config.toml
n_layer = 8
d_model = 320
n_experts = 64
experts_per_token = 2
d_expert = 336
d_shared_expert = 320
activation = "squared_relu"
moe_layers = [0, 1, 2, 3, 4, 5, 6, 7]
router_score = "softmax"
normalize_top_k = true
routed_scale = 1.0
balance_loss = 0.0103
balance_bias = false
router_z_loss = 0.0001
init_std_router = 0.0147
lr_router = 0.000482
vocab_size = 4096
norm = "rmsnorm"
norm_eps = 1e-06
tie_embeddings = false
optimizer = "muon_variant"
lr = 0.0058
beta1 = 0.9
grad_clip = 1.0
batch_tokens = 131072
seq_len = 256
train_tokens = 893900000
steps = 6820
dataset = "wikipedia_en"
Below are experts of layer 2 (counted from 0) of a mixture-of-experts language model. Rows are named router (the router's row for the expert) and show model dimensions 192-255. Each number is 200 + 20 x the weight over its row's rms, rounded and kept within 0 to 999.
After each expert's rows: a language model's description of what the expert responds to. This comes from a sample of Wikipedia text that the model never trained on.

# expert 18
router,211,201,188,175,208,203,210,205,221,206,190,224,205,198,218,174,212,199,198,231,188,194,192,234,199,185,212,203,212,209,230,193,182,191,202,180,214,247,200,194,175,224,200,235,189,200,213,171,177,214,203,182,196,192,239,228,202,231,185,170,215,182,221,182
Description: Table pipes, letter n. Table cell pipes and commas in numeric tables, plus the piece n inside words, as in Nickname, Ethnic, Lynchburg.

# expert 39
router,222,169,204,170,187,187,251,211,208,214,208,202,200,194,206,214,231,207,183,193,220,192,211,231,208,195,206,205,181,220,193,174,177,201,226,179,217,221,207,214,181,235,205,216,184,213,198,197,150,209,199,209,188,203,218,211,181,192,207,170,229,199,223,206
Description: Infobox field colons. Colons after infobox and list field labels like Starring:, Died:, Density:, also degree signs, including, about, and name pieces.

# expert 11
router,203,181,196,201,206,186,233,215,235,205,176,214,219,185,207,156,223,182,157,206,222,221,194,215,199,175,201,209,206,222,212,167,192,159,235,194,230,206,168,204,181,204,163,209,175,186,219,190,179,221,201,230,192,199,225,196,172,207,178,178,215,183,213,208
Description: Prepositions after nouns. Prepositions following a noun or participle, mostly of and in, also for, on, from, between, as in Allegory of, built between.

# expert 47
router,206,205,179,155,178,224,217,212,223,197,222,209,165,195,202,188,195,224,157,187,236,191,212,237,230,203,183,197,204,190,211,203,194,179,263,205,225,214,200,202,196,210,164,213,181,180,230,189,185,224,227,222,194,211,229,210,192,212,150,165,201,203,214,192
Description: Dashes and ay pieces. Spaced dashes and minus or plus signs, plus word pieces like ay, one, ey, and particles up, down, as in Slayer, Stone.

# expert 9
router,208,180,194,173,176,201,190,219,204,202,231,205,186,207,226,174,188,215,174,195,230,217,212,210,232,192,208,225,228,207,236,168,190,180,251,166,225,216,181,186,186,230,181,208,198,185,199,193,177,238,248,181,203,186,214,215,212,215,199,186,225,173,199,198
Description: Line-ending newlines. Newline tokens ending list items, table rows and sentences, often fused with period, parenthesis or semicolon, before "- Born" or "|".

# expert 25
router,207,204,193,177,178,183,223,227,203,209,189,199,197,207,195,187,188,229,198,218,231,188,187,210,206,214,211,223,205,227,232,176,170,179,229,184,212,203,220,203,191,212,168,193,211,182,205,186,171,225,211,216,171,199,238,213,201,210,193,203,218,153,211,204
Description: Copula and being verbs. Verbs was, is, are, were, has, been, as, usually after it, he, which; also c and ri pieces inside words like prescription.

# expert 20
router,207,167,191,200,192,194,251,183,237,205,194,199,201,194,219,203,211,247,190,224,225,187,189,229,184,181,194,210,200,209,192,169,183,171,204,178,213,222,168,209,181,234,201,230,188,178,224,189,189,214,234,189,202,146,235,211,195,207,197,174,218,189,205,206
Description: Commas. Commas after clauses, dates and names, such as "Before that," or "June 20, 2008,", plus not, without and n't.

# expert 54
router,230,178,209,196,206,188,240,219,228,184,190,241,191,197,197,180,216,227,201,197,204,215,215,243,205,161,190,231,192,237,192,193,204,193,185,182,215,196,197,198,160,224,190,223,199,190,207,191,178,230,223,223,170,205,231,191,194,234,172,187,186,218,225,179
Description: Vowel endings of names. Final vowel pieces a, i, ia, u, an ending foreign names and places, as in Kisubi, Shanwei, Rwandan, Atlanta.

# expert 8
router,203,189,172,167,172,199,204,208,227,235,169,217,198,190,190,194,206,209,183,197,214,217,210,220,200,163,196,222,201,190,230,192,216,186,226,150,250,244,188,202,187,231,198,196,193,178,222,184,172,214,211,191,183,181,220,214,180,243,192,167,213,176,204,179
Description: Opening parentheses, initials. Opening parentheses before dates, units or glosses, such as painter (1907, and word-initial capital letters like T, B, M, L, N.

# expert 55
router,224,185,214,176,187,175,197,202,232,223,196,199,193,205,216,227,218,200,179,194,194,173,211,213,202,192,199,224,224,209,222,170,198,172,226,196,232,195,192,191,192,204,210,206,161,156,228,197,166,217,217,236,172,177,209,200,199,208,192,194,245,179,223,204
Description: Mid-word syllable pieces. Middle or ending pieces such as ly, st, ter, he, port, de inside words like Angleterre, deleterious, cyclohexane, Early, Important.

# expert 15
router,209,184,193,180,188,172,207,233,212,223,237,214,186,176,211,191,163,208,194,213,231,211,190,216,225,195,219,220,240,211,207,198,181,195,230,185,219,218,193,240,175,222,202,223,211,197,212,172,174,234,228,203,196,182,226,199,174,240,175,195,236,184,218,177
Description: Capital R and D. Word-initial R, D, r, Ch, Sc pieces starting names and words, often after a pipe or "the", e.g. Rating, Rainbow, Drake, route.

# expert 62
router,238,194,194,174,175,177,193,200,203,218,213,200,188,171,234,210,210,213,221,216,205,170,192,235,184,195,185,204,207,221,215,159,186,214,220,176,226,231,209,195,178,198,159,212,172,185,241,191,199,194,220,220,209,187,215,211,183,230,182,192,183,162,224,188
Description: Periods after initials. Periods after single-letter initials in names like Z. or Donald L., sentence-final periods, and letter pieces in transliterated names.

# expert 43
router,212,174,195,220,195,221,219,224,219,205,232,210,223,199,218,199,216,226,186,208,212,216,199,231,200,203,224,241,207,190,213,169,185,184,219,193,220,231,191,190,185,231,186,212,182,188,233,193,210,203,222,226,179,201,204,257,186,215,183,166,228,175,210,204
Description: Verb stems and numbers. Word pieces like ive, igh, ice, ard completing words such as give, thigh, directly, plus table numbers and ages like 85, 75.

# expert 44
router,229,193,188,205,164,197,225,225,220,212,214,236,188,185,219,173,214,223,184,245,222,214,194,244,208,182,206,205,234,219,226,178,191,187,218,169,209,211,177,198,175,217,164,222,186,208,236,181,155,234,234,230,174,177,206,220,202,191,176,178,213,188,205,181
Description: Prepositions after verbs. Prepositions and particles following verbs, such as under, over, on, at, by, off, in "serving under", "was under".

# expert 6
router,195,210,178,169,206,213,201,243,238,243,223,226,200,198,172,185,221,229,180,248,203,208,245,215,178,197,203,238,194,236,222,170,212,168,212,176,212,240,164,204,174,204,184,204,191,194,237,181,190,213,218,221,183,212,226,201,168,196,191,156,227,213,248,212
Description: Fragments et, in inside names. Word pieces like in, et, ip, ard inside names and words, often after a consonant, as in Ligeti, Kevin, Minnesota, internet.

# expert 17
router,247,193,167,179,203,188,230,187,209,209,220,216,208,201,216,196,230,196,193,202,204,205,210,221,185,173,193,241,218,196,202,178,175,171,202,173,207,218,166,230,195,223,192,231,185,203,214,195,193,218,232,228,200,177,225,223,175,231,182,190,184,193,206,180
Description: Two-digit numbers. Two-digit number tokens in tables, coordinates, dates and statistics, such as 22°W, April 24, 30′, U19.

# expert 42
router,208,213,209,197,196,196,205,210,228,189,239,202,205,195,206,208,223,236,204,228,213,226,214,192,204,174,205,206,227,217,235,154,184,192,234,198,228,218,162,185,172,218,171,210,201,233,203,177,204,201,234,185,168,185,221,244,193,206,182,196,223,157,216,192
Description: Year prefixes and P. The first three digits of years, such as 199, 201, 195, in dates and tables, plus capital or lowercase p starting words.

# expert 52
router,208,179,182,205,203,178,201,213,218,214,187,190,197,202,198,200,191,203,192,193,238,195,192,219,202,162,181,213,183,189,227,179,202,198,220,174,195,222,196,183,177,233,196,240,188,210,216,176,194,225,233,198,172,143,197,211,204,207,181,176,205,205,214,205
Description: Y, F, W pieces. Mid-word y and o (Moody, lyrics, Kozjak), opening quotes, and word-initial F, W, f, w (wooded, War, My).

# expert 45
router,233,190,176,212,166,201,211,218,211,211,200,208,200,169,188,192,213,210,180,227,209,205,186,210,183,177,203,217,213,194,217,196,191,166,213,165,208,200,232,214,167,205,182,198,181,215,229,203,210,206,237,182,180,187,225,223,175,193,185,196,192,179,216,193
Description: Plural endings. Plural suffix pieces ending nouns, such as -s, -es, -ers, -ions, -ies, e.g. consoles, houses, efforts, Blackhawks.

# expert 4
router,207,193,177,175,169,190,212,197,214,212,189,212,187,184,210,186,211,221,198,204,188,171,223,199,194,176,184,199,229,211,217,183,147,185,227,183,211,206,203,239,184,216,167,213,191,175,208,186,201,191,217,209,189,187,221,201,195,220,161,180,206,193,238,184
Description: Word piece "as". Mid-word pieces, chiefly "as" inside foreign or technical words (Orcas, Sparkasse, plasmid), plus word-initial single letters like h, l, c.

# expert 24
router,229,183,153,188,177,216,240,217,200,197,221,210,178,168,225,202,215,221,167,203,207,196,207,213,221,200,219,225,217,220,214,211,199,178,230,182,220,205,186,199,183,215,187,233,184,197,209,193,199,230,210,216,196,182,199,235,166,172,186,166,206,178,230,192
Description: Pronoun it, P-word pieces. The pronoun it or It before was and is, plus word-start pieces after P, F, L, as in Pomerance, Salem.

# expert 21
router,236,208,199,199,163,198,216,206,208,226,230,219,207,188,218,191,205,229,180,217,220,183,223,219,169,212,207,210,234,179,238,197,178,200,194,210,227,216,200,200,187,214,171,204,213,224,219,181,203,237,219,181,194,171,253,200,175,212,195,186,210,209,208,198
Description: Word-completing middle pieces. Middle or final word pieces and common nouns completing a compound or term, e.g. dyst-op-ian, st-ore-y, shot put, water polo, World.

# expert 12
router,216,212,173,210,216,202,242,233,206,227,173,184,192,177,238,190,193,228,189,234,182,196,220,205,232,204,209,231,205,217,207,189,155,196,195,190,241,209,150,230,184,210,182,218,171,216,211,166,200,208,224,193,218,219,216,219,214,218,180,211,203,191,215,200
Description: Month names, -on pieces. Month names such as May, October, August, plus name pieces like on, son, av, as in Brenton, Swanton, Davenport.

# expert 49
router,235,191,186,215,186,161,231,212,228,197,204,206,211,211,212,200,204,208,203,231,192,199,224,206,206,202,185,202,228,215,202,195,182,178,191,188,234,202,198,162,176,228,206,219,156,210,233,174,212,240,222,222,167,197,227,247,169,224,187,174,206,195,207,180
Description: Infobox field labels. The word by in labels and passives like Drafted by, Presented by, plus infobox or table labels such as Total, Best, ENG.

# expert 3
router,206,191,194,190,161,210,211,243,225,220,204,204,214,201,210,194,213,208,185,227,223,187,198,203,210,178,219,203,204,217,232,173,187,190,216,207,249,225,199,198,203,212,186,206,190,216,199,197,161,217,219,207,173,167,200,224,154,216,188,190,216,162,243,167
Description: Line-initial hyphen bullets. Hyphen bullet or pipe opening a line in infoboxes, lists and tables, plus word-internal hyphens like year-old, play-by-play, co-existence.

# expert 10
router,238,204,197,207,150,197,202,222,247,215,190,223,182,181,213,161,196,225,186,231,200,180,196,207,197,202,224,230,218,200,209,181,184,182,178,146,188,235,208,215,161,193,214,196,182,160,185,179,179,230,212,215,173,211,232,202,211,231,178,196,247,196,213,172
Description: Inner pieces, school words. Mid-word fragments like l, ur, ir, il inside names and words (charlatan, jurisdiction, Timur), plus University and School.

# expert 40
router,210,191,176,207,202,190,224,198,228,212,183,184,191,211,225,207,217,202,150,201,194,218,225,199,210,207,175,205,204,201,252,183,183,160,195,175,208,222,175,218,176,204,208,246,159,210,224,201,185,230,203,215,162,173,227,227,181,230,194,197,240,175,214,195
Description: Paragraph and heading breaks. Double line breaks after sentences or table rows and == heading markers, plus noun suffixes like ation, ment, ition.

# expert 34
router,208,185,180,186,172,196,240,214,204,214,219,234,212,189,190,192,193,191,148,230,221,170,219,207,206,201,224,217,190,217,223,194,173,154,221,184,234,226,187,212,190,235,185,206,193,197,204,201,202,222,223,183,206,171,205,192,178,246,188,188,189,183,245,199
Description: Capitals in abbreviations. Single capital letters inside acronyms and codes, in tables and lists (ATK, SNEP, NEAT), plus closing quotes after titles.

# expert 7
router,204,195,190,208,188,192,204,198,206,221,197,217,183,181,226,179,183,214,182,227,205,184,172,231,214,165,189,188,181,208,204,173,204,146,207,188,218,228,209,224,131,238,185,235,197,192,222,192,168,205,196,201,176,204,212,182,215,209,200,194,224,195,200,203
Description: Single consonant word-pieces. Single-letter consonant pieces inside words, especially b, h, k, f, j, as in Beis-b-ol, Cooch-b-ehar, quarter-f-inalist.

# expert 32
router,233,174,181,192,188,188,222,208,210,236,191,193,202,190,216,202,219,220,193,175,198,191,186,221,196,186,240,222,201,195,210,180,188,190,198,178,219,212,160,192,185,203,213,223,175,177,236,181,188,225,216,174,192,188,213,227,178,219,158,185,210,157,222,156
Description: Compass words, ast pieces. The piece ast in words like steadfast, Least, broadcaster, and direction or place words like West, North, States, Air.

# expert 56
router,218,198,179,207,170,196,218,203,220,217,203,210,219,186,217,188,229,259,184,221,226,187,223,235,214,210,203,197,211,235,217,191,180,173,210,178,237,207,216,207,194,209,178,204,191,194,233,157,170,202,221,230,169,180,210,235,197,217,184,176,231,216,196,165
Description: Sentence-ending nouns, periods. Full stops ending ordinary sentences and common nouns after the or his, such as year, family, episode, song, government.

# expert 31
router,222,199,172,198,181,171,234,219,243,201,186,218,191,182,228,190,220,204,192,222,215,224,185,218,222,188,196,195,204,195,235,162,202,194,203,182,233,211,191,197,172,201,165,220,175,180,202,152,197,226,217,198,184,196,230,212,177,219,184,191,207,200,210,212
Description: Adjective suffix ic. Suffixes ic, ical, ics, ural completing adjectives like magnetic, genetic, industrial, plus capital H and C starting names.

# expert 50
router,249,195,176,204,182,170,229,212,205,191,214,230,207,174,218,201,203,204,197,218,209,218,182,246,190,196,190,233,193,212,209,183,202,171,201,166,223,221,185,218,196,237,186,238,171,197,208,206,177,219,231,199,193,182,242,201,177,213,183,202,205,163,205,190
Description: Digits. Single digits in years, dates, scores and table numbers, such as 194 3, 201 4, or 0 in stats cells.

# expert 28
router,224,210,169,188,176,188,217,224,225,183,188,207,195,181,212,195,208,203,176,215,206,196,195,232,172,195,221,191,197,184,233,160,170,192,225,208,219,245,165,205,171,229,198,214,184,224,221,184,176,235,208,199,179,177,229,204,199,226,190,193,187,180,211,199
Description: Score dashes, r pieces. En dashes and slashes between numbers in scores and stats (71–53, 11/14), plus mid-word r and starts like Al, Pr, Tr.

# expert 51
router,244,200,165,202,181,196,203,217,221,236,193,213,182,193,216,204,222,206,167,196,200,196,189,236,193,171,199,219,211,217,221,173,183,169,228,177,233,202,171,229,192,202,194,212,185,197,222,188,206,212,253,191,182,193,231,190,187,198,169,162,207,210,222,197
Description: Spaces before numbers. Bare space tokens in table cells and infobox values right before a number, after pipes, colons or commas, e.g. | 25, 2024.

# expert 41
router,207,204,198,233,203,212,201,252,199,210,198,226,176,194,210,183,221,195,164,202,190,202,221,259,170,195,193,223,203,213,232,164,183,211,201,162,200,187,180,221,178,222,150,204,203,198,205,201,173,212,204,220,203,194,198,199,211,207,159,201,228,193,221,167
Description: Coordinating conjunctions, to. Conjunctions and, or, but, plus to, would, than, mainly joining nouns or clauses, as in hands and legs, Signing to.

# expert 14
router,216,170,178,173,202,197,232,239,199,221,215,242,183,198,206,182,211,228,184,218,186,229,187,198,209,185,215,227,213,216,226,165,179,177,209,203,213,223,209,234,183,225,196,222,194,168,201,199,203,219,221,194,196,195,210,197,196,201,173,168,195,163,203,198
Description: Roman numerals, odd letters. Single capitals I, V, X, Y, the word No/no, Roman numerals like II, and pieces inside foreign or transliterated names and scripts.

# expert 2
router,249,189,172,198,208,182,224,225,216,207,200,228,201,189,187,208,197,218,188,179,203,197,198,211,214,173,222,196,213,177,202,197,216,174,249,177,227,202,186,211,151,235,192,193,197,191,233,185,194,215,212,227,218,171,215,213,180,216,185,171,196,183,209,183
Description: Line and heading ends. Line-final table pipes, closing heading equals signs and paragraph breaks, plus word-initial capital S, lowercase s, ro, re pieces.

# expert 35
router,218,195,171,196,184,229,215,216,215,209,218,222,208,183,209,186,220,202,172,217,225,207,185,251,206,175,197,201,191,169,210,214,177,179,216,182,217,214,200,212,165,202,199,219,209,211,226,183,180,213,218,195,178,191,217,196,185,238,161,196,224,191,228,216
Description: Table and list separators. Semicolons and pipes separating fields in awards, discography and sports tables, plus header words like album, Award, released, career.

# expert 30
router,222,186,169,215,183,194,200,216,185,197,175,208,169,195,213,176,189,218,181,206,181,198,175,241,192,206,212,193,213,204,224,212,194,186,217,192,219,232,188,225,214,197,205,225,174,210,219,182,180,224,236,234,182,154,193,224,165,207,189,182,225,201,247,220
Description: Fragments or, ar, el. Word pieces or, ar, el, ier inside surnames, place names and agent nouns, as in Çorum, Larocque, processor, prosecutor.

# expert 19
router,242,199,194,175,190,207,210,223,206,211,223,201,212,176,188,207,199,208,209,220,188,191,217,235,207,196,211,194,221,205,224,191,165,194,197,187,216,201,188,224,177,226,198,206,201,200,227,185,184,226,221,221,183,179,213,193,210,183,184,159,204,198,207,181
Description: Name and word beginnings. Opening pieces of capitalized names and words like Fran, Mc, Mar, Col, con, ag, plus the ″W of coordinates.

# expert 5
router,199,174,189,199,176,230,201,209,222,226,180,219,176,175,201,172,203,182,172,195,203,182,220,228,204,205,208,212,182,225,224,166,206,157,242,188,204,220,194,205,197,215,198,224,209,229,199,184,197,212,202,193,169,187,188,211,194,204,210,186,205,212,212,185
Description: Mid-word consonant pieces. Word-internal pieces starting with consonants, especially t, z, qu, pl, inside names and long words, such as Tut-t-le, Sha-qu-ile, sim-pl-ification.

# expert 27
router,241,184,201,197,177,176,209,234,206,185,195,210,175,214,207,171,208,183,181,206,194,216,218,229,200,159,215,223,189,204,210,209,197,151,194,195,251,222,194,198,190,230,197,231,186,207,219,176,185,184,225,222,179,192,210,201,194,184,200,173,215,181,216,157
Description: Verb suffix pieces. Suffixes closing verbs and derived nouns, chiefly -ing, also -ed, -ement, -ure, -ville, as in Distributing, constructed, Dementieva.

# expert 59
router,211,195,209,179,189,198,229,209,206,219,167,211,230,210,204,210,216,199,200,207,203,180,195,216,215,191,220,226,203,222,212,186,159,181,216,159,212,204,192,205,186,238,182,218,171,190,223,176,194,192,228,198,195,185,206,210,165,190,185,158,229,188,205,199
Description: Subject pronouns, also. Subject pronouns he, she, they before verbs, plus also, be, have, and the name piece us in Darius, Fergusson.

# expert 37
router,230,183,180,187,197,185,208,201,202,208,203,187,202,198,207,185,208,224,191,217,214,192,194,224,194,193,182,253,233,192,207,199,209,185,202,214,220,214,177,191,187,226,165,207,182,203,208,193,181,223,218,202,201,162,216,229,176,228,180,176,206,179,197,167
Description: Name-internal er pieces. Pieces like er inside names and words, such as Derby, Van Der, Meyer, Merkel, Springer-Verlag, plus name starts Ber, Rob, Stev.

# expert 48
router,209,181,208,206,171,216,218,203,234,213,206,200,179,214,210,197,221,233,183,216,190,178,186,191,212,194,210,248,195,225,199,204,173,192,209,181,219,220,175,194,179,218,161,229,169,188,235,173,177,225,221,203,173,203,225,192,179,227,185,209,217,211,232,186
Description: Determiners after prepositions. Articles and possessives like the, a, his, their, its, usually following of, in, to, for in running prose.

# expert 63
router,230,190,198,192,206,174,231,211,216,205,189,219,192,203,229,173,189,227,172,218,167,217,189,231,212,211,191,219,255,207,223,198,183,181,220,176,246,210,152,192,164,231,199,220,174,197,202,213,194,240,214,190,163,199,232,225,205,217,181,176,218,178,238,164
Description: Parenthetical abbreviations. Short words or letters right after an opening parenthesis or quote, such as (age 47), (pen.), (NH), units like m, ft, See.

# expert 1
router,233,199,183,197,190,197,232,207,202,190,168,211,214,206,226,203,237,230,205,196,224,178,224,214,179,184,215,212,237,206,215,191,178,171,213,166,193,207,204,207,182,227,184,232,200,212,205,141,199,202,203,196,159,176,221,191,207,223,199,175,235,199,235,196
Description: Clause-linking conjunctions. Clause-introducing words like that, which, who, where, when, before, while, often after a comma or verb, frequently in sports-season narratives.

# expert 0
router,195,181,195,188,200,213,226,209,227,207,207,194,183,210,232,179,185,226,150,245,224,190,201,236,215,151,204,234,194,230,234,197,160,166,224,172,213,194,197,227,163,200,195,188,170,187,223,212,193,235,217,231,199,194,228,212,203,210,185,186,197,214,186,196
Description: Mid-word fragments re, ol, ion. Word-piece continuations like re, ol, ion, un inside words and names, as in genre, Religion, Bolas, Gruntty, Indre.

# expert 26
router,198,182,190,195,163,186,209,218,209,233,205,222,177,179,187,185,229,205,179,210,243,209,189,206,187,206,212,205,208,211,220,173,196,168,199,185,219,233,179,195,173,231,206,220,169,186,222,169,182,201,245,211,191,196,218,201,203,201,189,182,222,195,213,190
Description: Table cell pipes. Pipe separators between cells inside wiki tables of results, stats and discographies, such as Malaysia | 1:53, plus semicolons.

# expert 16
router,231,206,178,179,206,182,206,209,230,206,203,210,208,199,212,200,221,226,173,201,227,204,214,206,184,169,216,214,204,215,211,181,195,183,203,179,225,199,198,219,180,222,177,183,173,195,211,191,169,211,217,206,181,174,233,237,193,205,174,204,196,196,201,206
Description: Capital vowel starts. Word-initial capital E, O, U and syllables like Pro, Co, Ph, often in acronyms and headings (UEFA, OECs, Events).

# expert 61
router,207,199,190,211,208,217,245,191,220,209,216,228,208,182,182,204,210,231,200,210,168,227,214,189,222,188,169,216,178,222,215,195,220,185,218,212,215,198,194,210,136,257,203,197,208,196,210,194,186,214,210,189,212,195,215,213,191,205,179,206,201,201,245,188
Description: Letters after word starts. Short pieces like ac, at, p, ab and capitals A, C, G, often just after a name's first letter, common in taxonomy and names.

# expert 58
router,205,184,182,190,198,155,218,231,226,213,205,200,194,224,192,178,230,213,184,220,215,211,202,221,208,196,207,213,241,206,213,182,204,190,220,182,225,229,164,219,183,219,187,208,192,212,210,192,183,207,219,218,202,177,223,231,197,202,180,171,205,176,188,173
Description: Sentence-opening prepositions. Capitalized In, On, For, As, At starting sentences or titles, such as In 2002, In general, During.

# expert 60
router,220,191,202,218,202,175,230,215,217,197,174,221,156,176,218,213,176,217,183,214,197,181,193,210,225,171,220,236,218,193,210,199,199,182,230,152,210,234,171,192,205,220,168,225,166,187,219,187,192,197,203,185,202,166,228,208,189,222,176,205,213,194,219,175
Description: Closing brackets and quotes. Closing parentheses, braces and quotes ending parenthetical notes or math, as in (Colombo 7), km^{2}, plus occasional name pieces like New.

# expert 53
router,234,174,186,162,198,192,219,235,212,199,226,212,198,175,206,185,173,210,169,238,211,187,206,196,202,184,195,222,229,224,213,206,212,181,230,174,215,217,169,236,186,221,172,229,204,179,189,207,174,205,239,180,207,194,231,181,191,228,188,203,210,169,195,203
Description: Letter e and 's. Word-final or inner e pieces and possessive 's, as in Daphne, diseases, Saint-Jean-de, the animal's, plus with and capitalised Be, Me, Se.

# expert 29
router,207,188,183,197,172,185,213,233,193,206,194,199,197,177,230,189,204,205,184,247,192,208,215,248,202,184,185,196,200,210,203,176,213,175,247,175,200,220,194,198,178,205,204,225,179,184,257,168,165,231,206,191,207,162,222,241,194,229,192,182,205,161,206,208
Description: Space before numbers. Bare space tokens after table pipes or commas, coming before years, dates and figures, as in |' '12/03/201 or Elif, 2008.

# expert 38
router,222,223,197,188,192,209,212,237,210,226,197,205,164,200,230,181,192,228,186,215,198,217,242,219,206,192,181,226,215,225,226,165,184,183,183,176,207,203,178,224,196,210,208,206,215,220,210,196,158,231,221,200,183,200,212,207,214,204,205,205,236,196,228,181
Description: Title closers, word starts. Closing equals signs ending article titles like "= FIFA 14 =", and content-word starts after articles, such as comp, prop, v.

# expert 13
router,223,188,192,180,205,207,228,205,244,221,215,228,208,205,221,189,225,211,195,206,197,188,206,221,217,163,212,214,210,220,216,200,182,189,208,181,208,219,175,220,201,211,182,226,195,212,219,171,185,209,224,218,193,178,231,220,185,229,174,152,213,196,190,193
Description: Numbers and quantifiers. Counting words and quantifiers like one, two, four, many, several, plus had, and nouns after adjectives such as League, Party, Navy.

# expert 23
router,209,165,179,221,162,189,243,203,192,225,222,179,183,231,248,205,224,229,176,213,205,199,233,238,204,187,191,236,250,211,232,176,193,198,232,194,246,227,179,215,188,238,182,253,190,182,227,154,191,214,213,213,184,214,227,211,173,195,169,200,196,179,228,225
Description: Vowel-consonant syllable pieces. Pieces like am, um, im, ight, ank after h or w, as in humor, humans, hour, plus nouns film, book, Park.

# expert 46
router,221,173,170,210,210,203,234,223,222,240,217,185,232,171,207,179,175,216,183,193,193,215,204,204,189,173,159,227,201,225,207,181,208,177,186,187,201,213,201,235,192,207,173,227,176,181,199,166,191,213,209,209,166,189,208,200,174,209,219,182,224,180,218,190
Description: Inflectional word endings. Word-final suffix pieces completing a word, such as ed, al, ent, ist, ated (interfered, supralateral, depicted).

# expert 57
router,218,169,208,179,185,166,207,208,195,223,198,216,194,189,172,186,216,219,164,197,214,223,219,209,225,184,192,225,190,198,213,183,169,176,231,184,220,222,188,197,183,227,201,211,195,196,217,192,191,233,247,192,169,159,215,220,182,202,177,154,222,182,213,174
Description: St, b and -ine. Word-start pieces St, st, b, k, rec after articles or prepositions, and the -ine ending in chemicals, e.g. norepinephrine, wine.

# expert 36
router,221,224,170,169,167,209,230,217,245,234,192,212,207,197,208,243,210,215,187,217,218,181,210,236,202,205,197,210,193,226,209,193,183,169,218,174,208,239,198,241,187,214,159,211,178,220,191,166,178,243,221,204,202,193,217,199,219,207,160,191,219,185,237,177
Description: Consonant pieces th, m, ch. Short consonant pieces like th, m, v, ch, ty inside words and names, as in Ayutthaya, Pontypool, Harvey, Funkmaster.

# expert 22
router,213,194,191,188,188,195,219,212,216,199,179,211,183,185,220,179,192,215,186,224,211,216,203,214,194,173,201,248,204,211,212,183,199,180,214,180,189,219,147,217,178,209,177,193,183,203,203,180,189,191,234,195,171,196,226,205,202,210,207,143,202,182,201,176
Description: Suffix "en" pieces. The piece "en" inside words (myelogenous, golden, eugenicist, spermatogenesis), plus sh/Sh and name starts like Ben, Den, Sch.

# expert 33
router,215,195,196,181,193,163,209,237,203,235,202,209,210,202,223,166,188,222,184,207,225,160,198,233,210,196,197,214,211,215,207,176,209,193,215,207,236,228,204,223,161,173,194,196,172,171,220,191,187,213,220,179,167,182,219,227,186,231,194,158,205,190,181,156
Description: Short stems and adjectives. Pieces after a short initial letter forming a word (m-ale, Turk-ish, Ott-oman), plus adjectives like first, American, Soviet, previous.